Weights of a small mixture-of-experts language model, trained from scratch on English Wikipedia.
Size: 14 layers, width 160, 30.4M parameters.
Experts: 128 experts in each of 14 layers, 32 clamped SwiGLU neurons an expert, 8 picks a token, a softmax router, a shared expert of 64 neurons.
Below are experts of layer 10 (counted from 0) of a mixture-of-experts language model. Rows are named router (the router's row for the expert), down (a neuron's output weights, with its number) and show model dimensions 0-159. Each number is 200 + 40 x the weight over its row's rms, rounded and kept within 0 to 999.
Before each expert's rows: a language model's description of what the expert responds to. This comes from a sample of Wikipedia text that the model never trained on.

# expert 14
What it handles: Bare spaces and dashes before numbers in tables and score rows, plus the word piece art, as in c-artoon, P-art.
router,144,191,161,156,161,167,238,233,180,161,260,181,221,160,213,229,247,203,160,184,172,266,190,298,224,148,260,155,263,121,114,206,206,211,275,191,206,255,220,174,175,149,255,241,215,225,205,157,166,169,171,202,245,230,204,246,131,199,199,180,128,243,232,149,169,181,158,155,189,181,172,180,287,215,216,262,213,208,216,134,247,227,216,214,249,162,203,164,230,223,173,188,149,143,221,190,203,141,116,160,282,264,301,221,208,160,210,172,153,152,176,266,197,151,200,163,207,138,258,165,203,205,158,199,134,186,252,185,196,204,200,231,117,211,193,196,220,293,207,166,157,197,242,227,240,157,170,216,197,231,224,226,189,199,201,273,197,182,245,211
down0,158,147,169,198,168,249,218,177,203,190,194,194,181,245,146,260,123,192,134,188,174,208,237,255,189,180,217,157,277,187,210,149,199,130,181,267,185,199,163,182,219,291,209,215,207,152,191,247,241,226,148,220,207,135,172,195,228,194,235,174,189,191,247,215,225,245,261,108,180,184,231,216,154,217,197,313,165,168,185,218,270,184,174,233,159,246,166,198,177,228,225,211,138,239,262,185,216,214,191,206,235,191,230,165,198,209,222,292,190,130,159,120,231,123,149,209,238,267,214,197,189,150,209,237,238,229,155,171,205,247,225,173,210,231,203,275,208,170,196,186,88,272,179,138,176,143,186,248,236,254,255,180,141,244,209,215,236,249,253,214
down1,190,171,199,219,180,207,100,222,219,155,211,241,272,194,195,238,196,243,212,204,155,186,235,232,252,196,215,204,230,136,157,121,245,188,211,240,251,250,193,239,183,215,233,190,147,257,137,238,147,267,210,178,228,225,164,213,216,195,196,180,223,209,227,146,223,162,239,175,150,198,266,181,179,141,193,192,241,214,249,203,209,227,180,250,197,194,151,161,188,158,179,134,218,97,230,196,205,230,214,192,159,202,170,256,219,213,124,160,185,234,180,132,237,177,138,205,208,179,195,196,208,169,205,257,123,208,130,196,218,106,185,86,271,189,185,223,134,192,204,176,274,240,167,183,177,141,168,246,312,253,251,249,133,264,207,178,185,152,169,216

# expert 53
What it handles: Month names in dates (July, August), dots in abbreviations like a.m., and prefix pieces un, com, reg.
router,155,178,212,197,223,296,253,242,211,197,175,235,180,166,167,198,276,173,233,189,262,128,162,167,182,224,161,189,158,212,236,215,179,86,214,146,193,241,194,149,151,234,181,222,197,284,203,212,122,210,249,244,239,205,241,271,240,234,153,232,231,173,248,187,166,186,207,158,226,218,168,185,157,219,220,238,213,261,167,188,210,161,276,191,284,145,211,109,209,262,200,219,237,183,207,206,250,142,152,214,199,195,214,202,222,131,172,245,173,186,226,159,205,118,124,219,257,251,218,210,218,145,169,291,169,156,190,200,193,119,239,139,224,258,163,190,210,191,225,246,205,225,201,156,181,171,237,156,131,143,192,218,228,200,218,270,220,251,247,201
down0,236,167,211,195,200,201,201,236,160,252,219,173,205,184,200,181,163,178,208,248,254,259,214,171,196,243,185,235,224,228,234,172,209,207,188,169,217,209,281,184,266,212,151,216,206,268,175,205,250,217,175,124,196,180,217,156,158,163,225,173,156,251,167,169,177,292,197,267,304,230,297,119,208,182,182,209,266,219,209,207,194,259,219,147,135,81,201,270,154,185,249,175,163,204,239,246,189,244,223,159,245,194,80,193,175,208,210,260,139,182,189,224,150,189,268,206,192,177,243,142,161,178,250,274,182,195,199,194,170,167,266,239,161,190,190,270,195,211,235,219,235,292,217,186,180,215,114,187,133,210,169,210,183,214,228,194,212,189,205,156
down1,179,195,220,182,265,242,217,211,222,124,162,139,208,189,187,225,232,170,263,192,185,206,182,174,184,203,151,208,264,194,176,212,170,104,208,159,198,170,193,159,188,165,171,173,218,250,247,184,263,177,304,245,208,222,178,148,216,182,132,206,177,214,251,237,242,171,193,219,232,222,194,265,203,217,229,220,197,350,172,195,121,181,220,127,189,180,165,188,204,291,174,200,227,218,234,210,189,159,241,173,216,188,148,244,193,190,208,216,208,197,207,288,203,137,181,192,230,249,199,173,150,98,251,213,183,275,220,205,306,232,181,219,128,216,284,180,191,209,203,190,265,250,236,192,267,222,218,189,124,221,127,190,246,261,170,210,204,189,240,219

# expert 2
What it handles: Month names and As/as, plus second pieces after a capital letter such as W-ild, R-ight, H-ard; also % signs.
router,143,170,225,150,144,224,185,232,227,223,122,226,178,187,230,162,186,141,145,319,116,230,209,122,218,157,221,162,262,257,141,204,210,161,232,255,224,187,238,182,225,205,202,125,239,263,186,151,140,187,211,171,179,225,242,201,115,239,149,238,147,232,202,183,139,116,134,141,198,212,238,155,221,146,216,198,198,160,224,282,196,216,231,248,237,187,246,185,117,157,195,216,216,151,257,228,168,160,165,184,180,194,229,118,245,181,204,248,170,138,211,202,193,263,214,197,234,188,100,207,178,241,169,198,153,181,201,187,226,262,249,238,177,183,242,180,172,199,236,220,155,234,252,186,200,166,196,223,180,202,208,202,157,232,208,233,265,141,228,182
down0,155,192,111,170,269,250,264,151,125,218,189,193,172,245,165,199,241,171,258,125,274,174,239,216,235,202,206,181,215,192,157,169,193,198,150,194,138,224,215,150,245,197,264,162,206,239,205,169,193,192,182,223,228,243,177,220,138,174,195,151,212,150,120,174,203,240,222,179,137,223,194,221,221,224,273,190,169,204,219,134,147,174,207,240,234,229,178,154,256,218,163,174,173,274,198,160,237,151,148,218,137,180,189,190,214,177,152,173,242,272,167,182,259,132,142,304,241,189,238,187,167,180,147,214,225,233,206,131,215,214,153,84,221,225,206,130,191,155,204,214,194,239,165,301,162,153,214,234,173,200,179,172,215,226,166,182,163,256,210,235
down1,230,202,197,286,168,223,182,239,229,180,235,215,242,201,175,125,170,174,221,142,208,164,230,189,208,147,266,213,177,159,211,204,192,169,166,263,260,241,185,168,131,153,182,244,201,216,248,193,163,195,160,230,200,224,239,209,188,278,171,180,127,176,221,254,130,278,240,194,196,247,197,174,177,125,204,236,231,205,181,175,151,178,244,242,184,126,173,146,257,173,253,179,223,176,155,153,252,297,271,232,234,179,126,126,237,216,182,253,205,156,180,201,253,178,204,242,240,126,208,222,231,256,196,156,238,184,153,214,200,238,252,163,172,160,198,286,231,131,172,175,128,228,210,203,166,227,149,178,257,206,193,279,194,185,253,197,133,245,184,244

# expert 51
What it handles: Spaces and pieces inside personal names and dates in tables and lists, such as Das, Jasper, Sal, K, plus score dashes.
router,138,187,192,256,207,135,190,203,164,272,246,236,277,254,268,186,250,175,178,221,197,205,247,224,178,256,255,190,228,138,173,179,270,167,229,205,177,230,193,196,144,147,161,205,203,220,182,126,219,212,228,227,191,205,165,244,162,179,165,230,169,257,190,146,171,227,244,191,245,239,124,258,239,206,204,230,163,202,165,152,246,222,195,306,156,187,285,157,200,162,133,226,160,248,204,169,194,147,188,205,166,179,261,262,106,193,120,176,211,151,216,217,189,185,194,235,261,236,168,140,224,171,257,251,216,190,153,197,195,234,174,227,197,292,182,148,179,155,243,110,158,224,200,173,181,190,129,255,176,185,189,201,185,147,150,166,131,199,213,193
down0,139,169,126,199,249,183,226,210,197,216,296,192,349,184,200,227,213,187,176,180,234,204,217,228,239,218,181,163,205,107,162,236,193,202,133,169,175,235,162,153,216,173,216,204,185,227,194,157,209,200,123,188,201,166,210,201,158,101,250,257,160,173,202,163,170,247,184,208,112,199,227,255,233,192,249,302,217,228,229,185,144,165,152,98,174,210,211,216,200,205,252,199,188,135,172,215,215,181,175,154,183,137,206,316,198,152,156,226,259,118,266,197,163,218,237,193,179,214,170,268,223,221,198,210,195,191,201,166,222,176,259,185,218,181,157,156,244,181,207,119,179,171,194,196,177,201,188,200,219,202,180,216,238,169,157,292,170,167,163,228
down1,178,209,229,216,214,174,229,156,192,163,170,134,290,238,201,226,147,196,168,225,215,194,194,222,235,274,187,139,233,166,247,136,146,224,207,157,187,181,155,117,238,176,149,195,249,230,169,195,192,235,184,213,199,205,140,128,224,173,232,185,221,184,236,152,199,165,268,170,162,205,298,224,234,229,177,185,289,155,264,270,258,253,204,191,202,194,246,217,236,198,208,235,190,184,254,197,187,238,196,157,161,196,329,164,128,218,215,213,262,274,240,156,219,268,162,212,214,207,192,222,260,270,193,207,267,218,153,223,188,224,262,244,190,236,264,250,128,145,225,214,216,197,264,131,263,168,234,185,215,235,189,149,180,221,239,196,162,187,221,175

# expert 9
What it handles: Joining tokens in lists and paired headings: and, or, &, commas, semicolons, slashes, including, such as Distribution and habitat.
router,199,231,169,200,220,220,166,125,225,127,179,187,242,202,180,186,209,147,182,153,226,203,202,234,223,245,260,201,199,141,288,234,211,194,217,195,206,94,199,196,180,198,170,125,150,185,274,239,188,181,166,169,110,274,202,222,261,235,189,143,169,180,180,218,176,199,112,243,212,206,297,291,255,177,162,237,200,201,233,227,167,222,204,196,193,150,185,192,257,179,283,214,241,275,192,227,241,144,175,199,188,131,122,245,205,222,174,168,229,234,121,215,207,213,226,180,225,195,228,250,164,197,145,155,193,216,211,205,135,238,182,145,176,158,166,260,246,209,181,201,271,178,221,190,231,137,131,214,170,137,227,181,236,127,231,194,225,212,123,180
down0,186,178,252,196,164,258,210,197,232,179,185,241,121,220,182,197,160,180,211,261,181,194,213,161,129,148,261,164,223,248,197,117,211,204,221,213,164,183,233,181,162,261,171,179,193,159,102,220,189,164,181,260,187,140,223,114,221,226,146,211,244,184,131,175,210,162,129,181,196,246,217,211,253,236,214,193,190,258,125,222,169,279,217,212,164,177,223,196,223,250,236,137,313,198,125,236,283,255,195,216,205,147,254,237,227,237,195,205,171,241,144,276,229,151,157,249,118,162,186,190,269,215,236,171,193,208,272,160,169,193,201,166,223,134,170,207,141,250,139,161,218,208,153,193,213,229,196,169,230,228,207,175,172,228,153,237,225,217,160,192
down1,216,213,233,217,200,209,152,189,168,241,225,157,238,224,194,174,216,195,253,255,207,222,224,243,178,188,161,184,130,186,168,147,247,205,188,212,220,136,212,206,205,171,252,219,126,142,136,189,148,188,157,193,174,298,167,240,111,269,218,189,222,198,231,222,228,221,171,218,151,209,203,181,169,187,210,159,219,243,101,212,193,292,156,253,288,142,175,222,211,192,293,210,245,145,263,176,232,193,245,135,209,140,194,191,289,221,159,234,234,229,178,143,196,210,138,216,232,187,178,242,202,168,147,158,203,204,114,152,191,155,226,165,120,190,220,240,227,195,156,183,195,175,165,180,226,121,185,170,242,153,150,160,258,145,218,180,160,233,254,133

# expert 11
What it handles: Table cell separators after party names in election tables, plus people and role words like father, President, son, married, born.
router,257,263,207,190,177,225,144,168,170,245,178,269,217,197,185,273,233,285,188,210,261,276,174,175,150,189,215,174,132,227,186,143,162,232,167,234,154,243,170,162,217,222,155,192,288,171,210,204,200,278,240,170,164,181,238,255,220,145,192,256,208,237,108,243,263,242,261,202,152,254,139,209,161,188,201,148,231,198,245,235,245,184,185,208,204,295,204,184,159,149,247,246,267,168,254,186,177,172,187,192,257,259,143,265,252,252,218,233,197,133,277,163,198,246,240,244,198,126,240,150,175,150,199,164,247,191,178,233,216,154,258,183,269,147,178,225,226,230,171,220,212,230,204,185,183,216,178,221,175,194,160,240,197,212,229,240,191,211,226,211
down0,147,193,235,175,156,228,197,150,212,254,200,161,230,168,189,229,291,202,195,140,197,240,231,256,132,127,215,233,181,234,202,232,158,268,226,158,222,249,167,123,147,150,140,176,221,164,225,210,210,219,174,292,176,204,217,164,190,217,221,165,162,222,185,201,270,186,165,196,205,176,162,177,210,159,141,202,202,208,232,173,257,185,93,189,199,179,189,196,189,206,197,190,249,243,117,241,198,257,245,141,152,159,200,263,202,197,228,182,208,170,261,140,112,193,234,86,192,160,206,200,191,240,160,119,252,259,302,238,237,211,204,152,199,139,182,162,212,117,214,214,196,246,202,157,183,228,204,213,231,237,268,187,181,165,203,254,182,178,138,205
down1,191,226,188,179,109,190,226,179,150,162,211,222,136,223,133,203,175,170,215,224,147,266,239,216,237,177,232,183,192,215,193,207,123,126,173,121,232,229,300,230,156,196,126,237,252,254,206,196,172,209,265,109,123,220,189,190,229,190,201,177,224,164,239,252,211,270,199,252,230,187,228,166,192,195,187,194,187,195,255,157,241,199,141,178,221,198,274,210,240,177,110,193,168,181,250,250,225,217,183,195,194,204,218,191,176,197,234,175,177,227,152,39,149,178,234,179,204,200,224,218,222,185,161,177,152,208,138,222,222,230,203,225,129,172,135,176,172,274,209,175,145,274,173,232,163,242,142,212,248,199,223,158,196,166,225,241,249,222,166,154

# expert 48
What it handles: Periods, opening parentheses, dashes and quotes in scores, statistics and lists, plus endings like ional in Professional and words such as public, ex.
router,161,166,230,184,145,232,176,202,232,160,103,230,128,171,216,136,243,163,193,138,201,229,181,231,228,227,206,250,164,202,242,248,199,149,243,205,229,225,208,145,253,185,213,236,191,247,180,237,206,228,248,221,156,225,134,220,214,219,191,208,178,253,263,148,264,172,125,177,209,208,171,224,225,111,166,256,217,232,207,214,298,246,280,220,172,205,171,264,237,180,176,194,205,155,196,263,212,176,140,151,183,175,159,213,182,181,195,161,211,192,200,233,213,210,169,198,263,221,267,167,152,203,203,180,267,111,201,219,116,128,191,267,157,151,239,205,277,195,237,229,167,214,259,224,233,137,177,164,152,185,224,196,141,223,274,179,179,189,210,300
down0,172,155,194,212,219,218,191,130,152,175,134,241,149,209,225,96,237,195,182,215,228,259,157,136,172,204,186,169,228,211,209,254,261,141,234,164,209,244,213,117,245,247,216,123,274,193,177,224,213,221,165,259,145,195,194,164,241,252,230,181,197,237,200,180,188,148,141,201,171,175,147,219,246,249,226,296,196,241,196,215,229,199,144,180,220,152,236,187,251,230,191,204,209,214,212,233,210,160,146,134,226,163,117,330,166,299,223,212,192,221,182,209,210,156,136,171,196,210,255,240,175,248,223,197,216,130,228,223,204,195,206,208,243,179,243,159,254,176,216,130,105,192,189,225,214,135,151,147,140,205,201,214,183,168,189,234,213,243,220,213
down1,310,198,200,206,219,149,242,201,248,158,209,286,118,270,189,215,140,228,156,189,230,204,87,218,278,245,265,259,229,181,240,207,227,195,194,250,236,164,95,242,193,207,228,171,182,195,176,235,256,189,244,227,162,253,207,190,216,141,231,195,190,143,220,179,170,196,219,204,207,299,242,167,210,236,192,189,213,250,190,230,257,239,208,174,213,159,223,161,216,182,207,173,148,161,265,153,227,201,173,173,242,237,140,203,202,195,161,156,200,182,193,231,216,162,222,257,215,184,214,216,168,182,165,179,195,187,136,204,171,302,183,254,155,224,135,288,188,200,220,259,246,236,176,256,224,193,120,226,212,156,229,239,239,249,191,138,241,135,223,202

# expert 43
What it handles: Digits and spaces inside numbers in vote and statistics tables, especially after thousands commas, such as 1,047, 2,067 and 84.51%.
router,174,199,135,215,169,131,148,280,222,178,273,244,123,224,186,170,193,175,179,280,142,174,136,250,219,222,200,223,266,210,163,192,162,155,242,113,224,153,178,200,222,202,238,130,200,169,223,220,196,267,173,256,205,203,183,229,185,242,132,161,189,199,131,229,201,233,154,202,215,159,148,213,202,220,174,229,182,236,209,212,216,187,178,233,252,259,169,119,263,183,257,191,168,166,250,186,183,203,157,233,221,204,240,186,177,237,264,194,212,238,194,298,189,141,156,171,238,206,186,233,128,133,234,206,185,227,257,286,202,238,210,196,144,157,235,222,205,179,136,264,136,224,254,186,247,131,136,144,217,184,262,155,160,224,197,220,234,241,169,194
down2,158,154,209,257,87,220,179,132,275,202,226,188,200,121,282,157,209,210,221,204,205,249,176,242,184,207,185,232,214,259,229,203,176,66,240,188,230,148,232,205,209,222,229,198,308,251,182,214,170,153,158,187,176,209,175,195,169,216,197,166,203,201,255,154,76,183,207,186,212,209,201,143,108,238,214,200,201,249,271,197,202,194,138,187,211,227,199,177,204,241,208,186,182,222,183,204,284,155,194,162,153,209,247,147,151,252,134,195,212,174,255,261,182,201,103,227,216,195,234,164,238,238,190,200,168,215,152,228,251,202,238,228,198,174,240,181,214,241,184,249,163,227,234,168,200,159,168,151,193,180,156,174,267,228,138,176,243,139,247,222
down3,202,235,227,255,210,153,139,195,154,219,194,167,219,202,264,128,232,145,147,184,222,205,162,247,239,225,192,208,193,172,200,229,263,180,252,127,233,196,179,226,221,188,213,187,137,198,233,237,216,239,230,206,154,200,154,200,183,95,214,279,158,192,202,216,153,198,123,271,155,150,202,148,174,194,241,184,198,320,254,193,187,161,107,232,263,214,192,113,162,185,250,260,230,207,176,192,222,197,163,217,161,241,232,224,122,210,150,160,243,193,203,287,257,228,141,197,218,202,164,259,199,271,187,209,228,207,240,188,258,185,217,178,220,288,216,214,192,228,300,234,189,267,207,185,231,209,220,191,279,243,186,145,208,192,180,233,214,151,196,232

# expert 36
What it handles: Second or early word pieces containing r, such as ar, or, ard after a first letter, as in garrison, gardens, Mark, Kar, front.
router,207,248,166,179,154,205,253,252,227,202,148,221,301,205,221,200,239,210,164,249,152,255,264,157,238,146,185,174,175,140,218,303,174,228,221,175,243,196,235,138,164,203,218,145,206,226,260,173,147,131,132,176,224,196,173,161,206,234,182,256,152,248,226,209,189,239,267,263,193,253,224,207,146,183,143,176,277,220,192,178,123,253,228,225,238,247,232,201,162,158,299,240,213,271,162,237,179,191,176,199,232,172,253,189,145,193,188,210,183,120,188,218,224,182,227,178,208,257,209,195,174,208,168,216,178,216,224,245,274,168,238,218,175,245,216,233,175,179,246,206,123,248,139,240,221,245,190,258,187,238,138,190,222,236,205,146,164,241,287,186
down0,195,242,171,182,171,161,193,285,219,114,246,231,160,149,254,132,77,158,220,189,162,153,194,169,191,228,207,188,146,270,205,188,184,123,181,198,102,196,248,280,213,199,185,246,220,172,211,173,194,235,186,164,131,119,186,193,251,281,157,239,142,241,182,163,183,239,176,180,194,204,250,186,203,180,223,153,220,117,199,191,172,225,250,198,191,150,230,179,202,211,256,190,173,232,247,176,173,224,256,185,182,216,210,160,161,179,177,165,206,218,134,78,178,231,206,272,199,138,163,200,220,296,156,162,236,183,249,210,255,177,262,165,159,106,226,186,205,205,206,206,170,229,194,235,250,172,170,172,179,230,190,219,245,170,170,184,215,184,217,235
down1,161,198,196,219,255,195,183,240,267,163,216,206,216,159,188,195,239,218,200,276,195,145,159,144,247,190,229,189,188,205,185,175,148,169,222,144,219,242,179,156,124,220,157,240,211,172,171,195,163,145,225,280,201,253,156,175,75,205,153,212,175,199,180,262,172,177,186,170,211,193,224,171,219,198,208,216,202,189,157,139,215,261,241,121,145,226,169,183,238,216,221,154,300,169,127,217,216,187,261,247,192,183,201,128,207,138,187,180,214,175,241,238,185,245,153,169,263,247,166,174,127,266,208,185,234,169,234,177,249,239,139,177,167,185,152,273,142,183,228,270,171,206,197,216,177,235,223,311,168,228,250,166,201,211,141,265,127,218,158,193

# expert 29
What it handles: Numeric table cells and units, such as km, 000, %, °N, million, and "Website" fields in infobox-style lists.
router,209,206,213,186,153,206,184,191,223,202,215,144,259,277,160,163,213,232,189,195,152,216,231,279,199,174,178,231,237,200,288,169,138,223,197,174,230,177,251,172,250,272,215,149,228,264,205,236,169,252,242,223,158,277,190,271,204,269,183,149,278,145,211,201,178,187,183,184,228,233,166,232,225,164,226,143,248,241,264,200,272,194,257,181,236,172,206,194,209,245,175,192,211,255,285,238,211,143,211,174,195,158,257,200,217,268,151,205,184,185,166,285,168,135,222,144,301,184,232,221,154,206,156,166,188,201,141,197,125,219,203,204,107,223,259,230,144,145,187,208,215,264,164,173,243,218,215,288,223,190,242,165,222,179,217,167,206,173,196,158
down0,173,260,203,256,182,192,193,159,184,200,221,215,217,118,199,258,228,206,196,258,217,238,205,217,239,271,190,232,227,191,179,180,153,189,262,122,80,232,147,201,214,133,186,260,202,202,248,171,175,235,241,185,230,229,191,189,186,198,300,221,176,189,180,175,148,240,197,191,194,223,160,230,213,171,173,175,176,174,181,232,227,226,201,182,235,185,200,242,236,199,222,256,169,256,223,261,197,277,299,155,266,157,148,172,168,172,146,241,224,142,209,205,173,194,222,280,233,184,179,204,194,157,149,205,250,209,244,189,210,251,197,241,169,145,190,199,180,266,273,168,289,134,222,193,200,154,274,301,164,251,191,205,235,92,200,220,180,184,219,137
down1,248,193,151,254,206,213,152,189,174,194,244,153,207,187,196,173,241,196,216,178,181,158,144,270,198,218,242,217,198,199,202,219,244,212,258,229,239,160,226,183,234,196,264,250,226,283,141,175,149,204,191,148,242,135,187,185,233,156,160,220,255,150,224,268,253,198,187,209,100,208,208,185,217,181,258,271,276,185,261,177,149,181,154,238,182,221,153,222,206,216,130,201,216,195,224,249,229,204,143,209,155,174,175,274,208,306,173,275,241,210,217,299,241,244,164,212,208,201,154,180,176,172,125,226,109,162,231,209,163,170,238,199,152,200,197,221,208,336,199,147,174,276,203,234,271,173,188,237,199,211,175,221,208,225,181,179,202,188,155,207

# expert 63
What it handles: Word starts and numbers in sports result tables: j of jump, place, medal, goal, scores like 2–1, plus rec, inj, co.
router,177,140,236,231,175,229,208,164,204,249,236,126,175,208,157,230,271,84,219,205,158,284,234,154,234,205,166,279,211,168,154,195,226,169,241,179,238,197,231,219,213,193,215,130,232,258,207,158,166,183,236,204,192,276,231,192,145,239,168,254,228,225,197,131,181,140,142,204,246,194,119,151,281,256,213,217,201,196,186,158,228,211,136,241,205,202,293,244,212,196,185,313,210,209,215,158,241,206,167,251,164,177,204,180,217,216,138,220,193,268,200,161,210,167,171,98,188,235,181,181,191,174,223,265,147,203,202,217,204,177,171,302,201,219,136,157,229,156,229,193,238,204,284,221,206,222,221,224,203,236,262,197,202,216,166,235,190,185,225,143
down0,191,157,207,270,205,230,142,266,181,205,217,308,220,221,230,195,169,158,211,173,140,174,206,182,267,187,224,286,153,132,136,190,193,182,253,167,168,125,208,247,182,148,199,208,208,153,215,216,202,196,210,159,219,278,215,173,213,242,178,201,126,174,204,281,197,162,141,225,166,210,171,192,207,234,185,227,197,242,224,248,150,221,157,180,141,273,173,127,172,97,232,198,151,226,188,290,142,237,235,177,263,195,165,188,236,146,199,170,155,182,217,200,268,192,189,208,232,198,211,263,123,169,240,222,186,201,262,320,136,215,176,186,215,261,188,225,151,195,187,235,227,206,146,222,289,196,164,186,153,177,200,157,211,194,180,221,248,209,218,196
down1,165,331,264,170,207,183,207,186,227,174,242,266,208,145,210,205,228,225,186,223,170,225,145,181,247,243,212,139,184,186,165,233,224,221,232,164,193,144,149,176,188,205,190,126,187,217,198,159,154,224,209,130,142,169,153,153,203,179,164,158,201,209,210,209,193,133,226,163,209,197,242,146,243,193,154,144,147,298,199,241,257,167,192,237,198,187,232,191,275,211,267,155,255,201,237,232,159,233,191,218,182,207,173,173,160,206,209,203,129,151,201,243,184,241,240,225,223,216,166,181,187,220,273,133,200,177,251,236,236,96,189,167,196,238,200,145,215,222,293,232,246,198,174,217,138,224,151,283,232,167,209,273,222,175,216,214,187,239,322,213

# expert 61
What it handles: Early stem pieces of ordinary words, often after a prefix, such as ineligible, Delta, operates and Discovery.
router,153,218,209,211,244,164,149,235,158,197,149,256,198,249,221,244,215,168,137,261,132,212,165,184,253,260,174,259,145,172,232,168,245,171,254,265,270,254,246,205,194,210,195,222,194,179,205,174,181,174,246,244,174,136,223,265,226,222,169,223,164,232,186,111,199,228,211,245,159,265,135,230,158,145,142,204,165,253,184,224,256,155,244,232,204,282,206,200,267,222,215,191,214,195,197,160,231,184,204,287,140,166,256,194,164,135,156,162,184,193,164,166,206,124,182,213,254,205,198,165,129,214,212,184,242,215,231,270,252,189,185,236,164,270,200,229,229,147,218,164,188,187,111,170,203,150,250,254,126,177,164,173,229,231,241,264,192,170,210,234
down0,212,232,286,175,166,210,156,182,161,160,121,185,230,214,219,266,97,168,195,211,157,177,229,190,170,152,153,180,174,131,178,197,191,213,198,292,224,207,205,190,139,199,155,242,208,221,220,138,254,278,288,221,224,177,135,212,163,265,198,146,224,209,254,208,186,229,204,208,169,183,244,205,166,138,138,195,255,150,164,169,260,257,166,244,204,229,189,176,143,217,178,263,194,94,199,119,182,226,225,261,214,210,177,188,202,269,201,170,158,219,185,175,223,235,208,184,209,201,187,136,110,207,163,150,215,156,204,232,243,142,202,210,201,245,224,254,146,125,195,190,158,206,271,243,195,258,201,135,212,207,153,207,165,232,254,245,183,161,153,199
down1,194,220,259,165,229,240,234,200,280,242,126,206,180,137,154,151,172,127,297,188,228,219,186,256,120,236,204,142,228,214,234,222,229,246,172,257,182,273,233,245,224,185,227,209,191,170,158,229,175,188,81,237,248,194,170,204,215,199,191,232,229,144,236,199,186,289,217,176,178,180,234,213,225,160,151,250,178,220,233,212,275,229,217,221,189,271,168,195,196,92,150,104,133,204,249,162,195,186,195,200,203,217,146,201,218,247,164,221,183,168,117,156,248,251,169,235,161,120,227,251,216,197,176,175,203,185,165,233,164,184,208,188,169,265,218,219,187,157,174,190,220,259,207,280,226,280,153,201,230,231,220,179,207,196,194,225,161,227,163,174

# expert 12
What it handles: Prepositions and connectives opening a sentence or clause, such as In, On, After, However, until, since, plus Location in place infobox captions.
router,213,229,246,156,170,211,200,205,193,237,166,230,263,250,228,200,230,199,184,220,221,175,259,182,247,156,280,289,190,197,199,256,200,213,226,204,207,224,186,225,178,147,258,259,181,167,203,204,178,121,204,207,246,197,227,209,119,203,144,183,180,224,186,170,138,182,119,183,270,177,265,191,124,155,202,127,230,264,205,186,151,257,205,216,196,167,222,217,173,158,202,81,223,240,162,229,217,171,137,165,178,110,178,200,231,211,151,274,155,261,103,201,237,207,147,145,185,212,216,184,199,134,212,201,149,176,137,186,235,207,131,203,210,165,259,160,134,191,196,181,221,177,276,188,191,160,176,231,223,216,234,159,229,141,238,199,289,244,209,169
down0,164,171,179,233,215,206,177,150,184,233,125,186,200,210,253,280,179,188,204,229,108,178,181,191,225,173,242,168,226,148,180,196,232,230,119,268,196,250,210,168,181,259,196,204,153,193,182,284,281,144,158,204,222,271,227,142,211,198,206,202,153,205,206,227,184,216,258,183,198,220,261,201,196,190,210,255,200,116,163,163,120,190,193,210,178,211,152,137,200,209,192,237,222,162,217,187,167,281,183,157,212,220,102,198,256,195,267,208,211,193,268,202,228,238,204,272,201,167,280,180,236,244,203,181,195,190,210,186,237,215,223,194,177,215,271,367,226,223,250,196,161,253,143,197,126,221,221,264,192,195,261,224,256,233,214,187,170,234,195,211
down1,112,186,188,141,260,245,178,228,108,164,152,209,269,62,193,226,187,207,262,138,200,193,192,236,191,229,226,227,234,179,94,217,180,180,182,172,164,211,220,191,208,166,238,233,236,198,292,153,161,151,153,200,237,203,201,190,163,242,261,227,212,229,234,228,209,174,219,222,195,220,207,252,230,162,282,179,183,210,173,110,146,214,157,201,200,179,239,178,195,197,136,274,145,225,266,182,234,124,167,189,151,239,175,297,189,212,166,220,227,180,196,159,249,203,210,143,149,229,123,167,218,203,197,150,188,188,128,182,156,219,196,195,188,187,156,277,164,195,187,188,183,198,253,190,209,162,170,226,201,196,265,262,234,208,195,186,250,203,274,157

# expert 44
What it handles: An opening parenthesis or space just before a number or unit conversion, such as ( 1.97 m), age 18, 1997–1998.
router,107,160,143,179,160,144,282,183,190,182,257,257,181,173,257,166,272,214,167,125,195,218,144,178,183,192,193,217,246,203,169,247,151,99,215,179,218,235,226,213,217,248,171,243,243,214,171,250,196,121,150,194,217,232,166,278,176,174,217,210,189,182,227,155,162,130,221,186,166,153,207,199,255,178,187,255,168,249,238,226,237,191,242,176,176,224,236,211,183,186,264,158,167,253,202,276,180,179,169,144,175,135,194,234,167,237,169,219,253,258,192,243,205,214,174,176,242,243,235,285,186,230,208,267,163,137,152,189,173,175,222,229,165,225,209,199,174,198,113,171,139,211,198,211,198,166,115,169,151,180,165,148,200,182,97,263,165,170,194,243
down2,183,235,270,137,242,206,279,285,254,244,247,178,243,127,153,199,171,122,132,252,263,179,252,246,203,224,171,168,173,245,158,215,170,187,199,203,205,136,170,192,218,195,211,185,168,227,256,203,249,214,273,175,184,181,217,198,212,210,176,273,192,172,190,208,180,229,235,219,261,175,182,199,194,236,227,242,249,190,245,289,263,243,199,276,191,133,180,170,172,229,153,180,219,258,102,205,124,158,268,230,212,254,185,144,198,229,189,211,175,210,240,218,176,144,243,207,182,172,183,188,202,213,128,240,194,199,225,231,261,182,132,140,227,254,213,125,215,150,238,224,172,254,168,237,172,172,259,206,198,173,177,174,107,229,149,231,249,190,215,164
down3,137,244,203,156,270,251,197,157,237,174,116,147,211,243,209,218,196,185,201,239,194,190,236,227,174,218,144,136,202,106,318,258,142,215,154,182,152,257,191,224,188,186,247,176,144,184,162,166,83,234,173,270,184,208,239,113,164,174,204,178,197,222,97,250,264,194,223,157,247,227,166,133,196,143,239,251,131,219,199,223,218,256,199,176,184,223,175,201,184,159,212,170,182,185,171,160,295,198,183,138,231,162,203,170,220,197,195,208,200,236,247,123,203,296,187,222,221,214,247,195,206,204,188,252,211,184,206,181,139,201,168,158,223,142,148,242,191,250,203,231,203,180,234,152,225,157,206,262,182,191,165,219,180,181,176,232,241,223,168,218